{"n_layer": 8, "d_model": 384, "n_experts": 64, "experts_per_token": 2, "d_expert": 224, "d_shared_expert": 0, "activation": "swiglu", "moe_layers": [0, 1, 2, 3, 4, 5, 6, 7], "router_score": "softmax", "normalize_top_k": true, "routed_scale": 1.5, "balance_loss": 0.00649, "balance_bias": false, "router_z_loss": 0.001, "n_groups": 4, "groups_per_token": 1, "init_std_router": 0.0133, "lr_router": 0.000808, "vocab_size": 4096, "norm": "rmsnorm", "norm_eps": 1e-05, "tie_embeddings": false, "optimizer": "soap_variant", "lr": 0.0038, "beta1": 0.95, "beta2": 0.95, "batch_tokens": 262144, "seq_len": 256, "train_tokens": 2150000000, "steps": 8202, "dataset": "wikipedia_en"}
Below are experts of layer 3 (counted from 0) of a mixture-of-experts language model. Rows are named router (the router's row for the expert) and show model dimensions 0-95. Each number is 128 + 32 x the weight over its row's rms, rounded and kept within 0 to 255. Numbers have three digits each.
After each expert's rows: "comes before" lists some tokens at least twice as common just after its tokens as in all text; "mostly gets" lists some tokens that are sent to it at least half of the time. This comes from a sample of Wikipedia text that the model never trained on. Tokens count by the router's weight.

# expert 0
router:132105089159124106122088128139123087142145154151113086124137117119135105138088138154118110174144120150128140118107156142179161039130125137156166186166102053095118094131127062137152138146104096079148193189119172138076159128144132160126151169091117148130087094170155152116152068120131158135
comes before: "9", "0", "8", "7", "6", "5"
mostly gets: "itive", "irl", " fail", "atory"

# expert 33
router:144108100145109105088065136149073160150102160239150090133132130084096079154122156156094062133172130111123138102145032114134076054137130127171133179123149112131127142179101100170101109130140125110133191180146151145067160058145175117071102128117167144162062077171122154184173108116096133169
comes before: " |", " of", ";", ".", "s", ","
mostly gets: "ability", "quad", "earch", "ection", "ergy", " attempt"

# expert 2
router:145181099059067127124121198137101118099098133168165095121138075098137099168141166147052112118136135197146141136098196162119131129116124140148181078131143116149113098165149082167105138203149159073127149132185116105130158076155162143152130159164139162167105117137111115139177119190101119161
comes before: ",", " and", ".", " of", " were", " in"
mostly gets: "ians", " companies", " students", " schools", "ars", "ees"

# expert 27
router:088132067097075144131112114111131131101109166158120121137153093082086109094123096162099146133140162121139143097118143151093198075110135099159130099123157087110116103128164064158084155153135152138138165133149142131078172133143146151185118121121149167145106102154083170110149110035101157179
comes before: " a", " be", " been", " not", " the", " also"
mostly gets: " has", " would", " have", " may", " could", " had"

# expert 52
router:159136072085110128145100162121121087167126122164025100063215120089117121197129129124143121070146159156203160139089091152136184100124185114148163123198097100092114125131145107203114115152148105112153164154141146094141160132171175132145121160099148155154122103121120114101163162101105144096
comes before: " the", " ", " a", " his", " July", " their"
mostly gets: " during", " within", " through", "On", " During", " in"

# expert 11
router:114125085135092220090135166145112121092129144185154075110134130121125110123136157117121091066145131115168189089144151127084172111144096123122154128169116108139114123077144075167083121169190138093151133136161168164177163161152184168024127115144059150163101078106080126122204073097110089185
comes before: " the", "1", "2", "3", "4", "5"
mostly gets: " of", "Personal", "See", " mater"

# expert 40
router:151098129116099100080116120124108125081082109163166150135177155133097068102103163091096114155178172122133152150079200114162196107147100104139169117169110110198130111124144131136130150158168169119142130117188166115123153098146147112126144155106099125152110093125120122136175096144112160157
comes before: " |", ",", "'s", " and", " (", "ian"
mostly gets: " British", "American", " Australian", " Canadian", " Spanish", " English"

# expert 55
router:142173093104097079131137148119135113160101142123080098094083079076105086110113174153126119116145166105149128119106106188119162135159140079143146156115118121115124163174137116129103120157148159115176121138166166141152178142137132179153171221118145164189066118162128155149161104129132173136
comes before: " The", " ", " It", " In", " He", " This"
mostly gets: " It", ").", "..", " During", " Its", ".)"

# expert 60
router:100175070166085100114092172176112081101130095156126134124160106085084086145121107153128114157108170151143153088133145135122111077124149154164161155162164061133140116068175126141108178192116151108154154174130139175117143125116099125172142105104122111149123053177110122121161094138101134174
comes before: "0", "5", "6", "4", "3", "7"
mostly gets: " their", " her", " his", " its", " His", " Its"

# expert 63
router:152209087117097147165095110110149114097110107144125127140077116133049118128112192132104143136124137177150171132077166153143131082099141100167155145103164091132103054113142135200136116180165178181166139116171138116106193167138127175126083124101139116119094131111153132121140033110109184100
comes before: "0", " States", " century", " year", " Carolina", " Kingdom"
mostly gets: " North", " South", " United", " Northern", " Central", " Western"

# expert 34
router:139122061121084121133112141074127118117079101149079092101182146109163082139142144153117177110128138092143127160117079157148130113125110152084170197136117107166133125159103102117140138195192135138169154138167137095081211189199083126093189138162129143119100096151121167043107150141102159161
comes before: " ", " the", " /", " he", " +", " it"
mostly gets: " JPL", "sk", " but", " making", " reported", " while"

# expert 35
router:139129102116088134132089154150134160154124179147094137096180185100109125128134172115199039182153123129173122160110100129127110108122109107183158110119126114152163124144135089188120119151134186170183138163172156154149155135181141148101165147180166142188102068108120142087190136150126197121
comes before: "ation", " in", " by", "ated", " |", " of"
mostly gets: " design", " comp", " gradu", " histor", " investig", " found"

# expert 16
router:176152100121109135104111121187158153125098121168130116115142081164137097113113139175122131181147139179144122116128089122188115088108142111125171128071119113103154136077149114151106171152153120130192156148164157081114133092123142156051064133137157159201085103134105137104133118132108163115
comes before: " ", " of", " (", "|", " War", " School"
mostly gets: " World", " Best", " Army", " art", " international", " world"

# expert 5
router:145197073102127117193094214125153118129089199108117099103161132059168096171108171118081118152165147140137179114126144084130155117120169076091135096117164085137130124144113093131143098133153144159165125195144135102035144161152120164126169105104112111197094089105091132129126146151110135124
comes before: "==", "The", "===", "=", "In", "A"
mostly gets: " =\n\n", " |\n\n", "\n\n", ";\n\n", ")\n\n", ".\n\n"

# expert 58
router:190145087058111114157112164174140116132063183100131106133197174145165114145120160134147133132147149179173135161101154177130110075108183127110153171136178066155114117130156094168085144123171178180173131132158145149075160089184159165135124067127072111148111085126106107117163110110103171187
comes before: "-", ",", " |", "\n", ".", ".\n\n"
mostly gets: " Germany", " Russia", " France", " Italy", " Canada", " Poland"

# expert 43
router:109133100114084168110114129145119134117103149181119076084187179106143093162115152137148133178118159124154126155079147163064105112175139121141137124143119059115128108077101088134114131146168139042115113137154124116182162137164187143209117152139097139106113081086130122137166149078128123132
comes before: " the", "1", "0", " a", "2", " to"
mostly gets: " making", " playing", " reached", " make", "aving", " winning"

# expert 9
router:152154101076121105190117148146157141112075128134123107104130111125148092131131119158143106120179174126168099136132171126112083094130166139124156164103103090172151112155158095192070162173166132115136139097144129139140185139222181150105099145101122140164087101137074111081147100136131102125
comes before: " ", " the", " a", " was", " \"", " his"
mostly gets: " and", " or", " /", " &", "though", " said"

# expert 3
router:107176094128071171092103127127099121082088165135124101099156105087135093149096137133129095109169165066164144118104216173109162071131124122142140166144051061129141114113131144138119122162146172152127164127133115148159155162134104156133118127106106073120108066113085115132163127110091202125
comes before: "1", "2", "3", " new", " m", " member"
mostly gets: " no", " a", "′", " an", " any", "ruary"

# expert 7
router:132139067139097190139139138136155168066072140156066109108103149160047094130094124113128136088200160097185139126126144162097166122120194159127120093135122102132114135136146112126077120148117136162136156103151137154161157180134099149188122075151151152153072112143152138119132105139119136166
comes before: "9", "0", "==", "In", "8", "The"
mostly gets: ".\n\n", ".\"\n\n", "\".\n\n", ").\n\n", "$", " ==\n"

# expert 37
router:162113109110124139174090102153124092115077175061162116130067110124135096152170092145178094145128113060150144094129158178074226094120164134141146115038089101163142093116127113138116107155150161148166125105153118197160202132131102143073128054106157173189094074135089100087159142094114148153
comes before: "1", "2", "3", "4", "5", "8"
mostly gets: " $", "#", " #", " want", " Soviet", " late"

# expert 4
router:165112114098095119130085136147112179115086121103067107145168108113032058127176103150202134142149163179153128126126137121038174094090122116112144119093154127129157145106093096179082094136127162151142127132168175117060207105147121152093112132126176125164116098177138104067133103092124188128
comes before: " ", " of", "ing", "ed", "s", " to"
mostly gets: " January", " December", " July", " October", " March", " September"

# expert 23
router:165122111062094135127119097137104117159081136158129110135152141078133082100139126136164099096143172148152107159126144096113105095076139097114143090148066103141128135136130105194083132161142111154153132142164192145157134114180113147142099128151164144165092113179093090124160125097078132155
comes before: " and", " ", " which", " but", " who", " where"
mostly gets: "\",", " ,", ",", ".,", "),"

# expert 14
router:144142081094095104137103159154148126104086169139174101111121104076110117159137151148080210165134123146148114198121086144138105091091153127153163100122116109123101086104158112163105089179126210141192158159185154111122132056128135126100136138132138180148094110123088104093146053164112141113
comes before: ",", " |", " of", " and", ".", " ("
mostly gets: "levision", "asketball", " guitar", " television", "ball", " side"

# expert 19
router:175110130140113108112130153137071122130102186175112104121162115172151089151077131162137095116109196148123100159148176129132127094148121083150173100162178106129119082103174080167111139175120136161149207151151178150078157148153147147154125105074101147172085121145135089102219069167079154177
comes before: "–", " |", ",", ")\n", ")", "),"
mostly gets: "ugby", " II", " III", "ji"

# expert 13
router:113127107115106143142130129161130095082144117224104091118086139110146100124132120124194116163119167124143178176107131211139172111118105105125150177124168152151089124130129092154108123157142161106132124147183146117161173145189136167167143143100080140185112096087107162128154138183104175122
comes before: "ed", "ion", "0", "4", "6", "5"
mostly gets: " dev", " es", " arg", "clus", "uc", "pec"

# expert 46
router:141168067142104134140110127132140141156102142132096070130165137103206122111143141181073152208153151118163150065112098149085105072093135120152128095148115150168119138059160104182112101189134096077162136133150166169129157149144101152164101103132123153147101118138142104112138093086082148094
comes before: "0", " as", "9", " than", " of", "ly"
mostly gets: " such", " known", " most", " much", " success", "ively"

# expert 49
router:174122090101074057118128139127078127105104134152202112073160163082130115154125117150113182079144147105125122095121114168115089125121118139178168158131129085099161089113137063169135125191138094082154130177141182124119136100131147139115090120110113168149120111159096122098158184025127145128
comes before: " of", ",", ".", " was", " in", ".\n\n"
mostly gets: " year", " series", " years", " episode", " season", " months"

# expert 8
router:143088082118066158121161147099123180124140138175147067148118125151132149156158159135144095151147147086114109111093125153096110092115175098091126138151126097151121127119147140152114165124120144159150143149150163156130200085147178123169121091049116149153077081158106124086198100205086137116
comes before: ":", "8", "9", "7", ")", "6"
mostly gets: " Born", " Died", "°N", " Species", "ylum", " Website"

# expert 38
router:143150101110086156105106114114141142091090156110061126084192104103137096152115138171163127121150154137151128119138093178134095102120139097148158112118051125172153149163128108180104136111143114119184146119118162154134157162163090179125038148084125146165083111197088120105138082115146139169
comes before: " the", " ", " Votes", " %", " he", "See"
mostly gets: "==", "===", " since", " while", "====", " although"

# expert 21
router:155134074076096116143101078156133088127102112100063108099146067068192086141135130130167119093169143107163080157095153146143155079160161119102139132094094141146113104189132112204149104130160098143153147144131117120084131134172122133114127158175167132168133106124130218091160086126107127110
comes before: "|", "-", " −", "|---|---|---|\n", "|---|---|---|---|---|---|\n", "|---|---|---|---|---|\n"
mostly gets: "op", "'\n", "|---|---|---|---|---|---|\n", " cop", "rop", " |\n"

# expert 47
router:182126101172077135113121141177093164122099169112111055114148072124152118191122158137166163141107133162166131137116186141176135101113162115139136110171153112115129124156137094131091106150086123153148120192145124157111132149129179161167122100145139099151099067098120117121141168128113090160
comes before: " |", ".", "–", "inner", ";", "th"
mostly gets: " d", " Out", " winning", " out", " ent", " win"

# expert 12
router:125208093113098116155143140147144107102068117171122124153160094066144109142098117165112010097168134117151153081087168141129113082132130126157166085111076093133126099142089134177102135182163148168154132116175128090126166096184116163169179076127135116121102140131084121090133141118142182124
comes before: ",", " (", "'s", "i", "a", " was"
mostly gets: "ast", "ford", "mond", " Democrat", "ini", "ald"

# expert 18
router:160137130115098112160118159114120155159101177157089071128165172146111115180143144158106138074145147094169194117099113122129084105089094057131155194127121077120122167130128120126088124140160142113187144153150162124135141115152101149126166141134126086157092084136095138101128083149112141164
comes before: " the", " he", ",", "°N", " to", " a"
mostly gets: " million", " where", " allow", "illion", " allowed", " km"

# expert 53
router:167130121160087162123115172171123126086102133201142100092122087079150119157172161151169121132154130133158178171099109137131057097127157102069178116126156133122103130113105103193129170156156155169152152181179158086122176136144155141110105126180082188180116096107086126075110197103093147130
comes before: " |\n", "1", "2", "3", "4", "5"
mostly gets: " cont", " bel", " var", " sing", " sub", " def"

# expert 15
router:104158073137105127179084157136128152161121193145139082103201172136124070088114159136094158178122145108144140189096160159089105101080145131149155133144116165148127143109135141155090128192138144102134149126135166133102161107136116120110125205135104136162096092078146078086160076120118148130
comes before: "-", " |", "0", "%", ".", "8"
mostly gets: "iv", " Mu", "u", " ten"

# expert 61
router:163102095116076114141077174185141186133097154096150088125132186206145102146081176142239112153154203112176161162130183132032113098110111126120156156103116135156142063111154135151096165161107143124140124144163142167064146159149128134079164102124120195152133113092107151124131105072090164081
comes before: " ", " Total", "ed", " to", " Win", " Turn"
mostly gets: "|", "eded", " belie"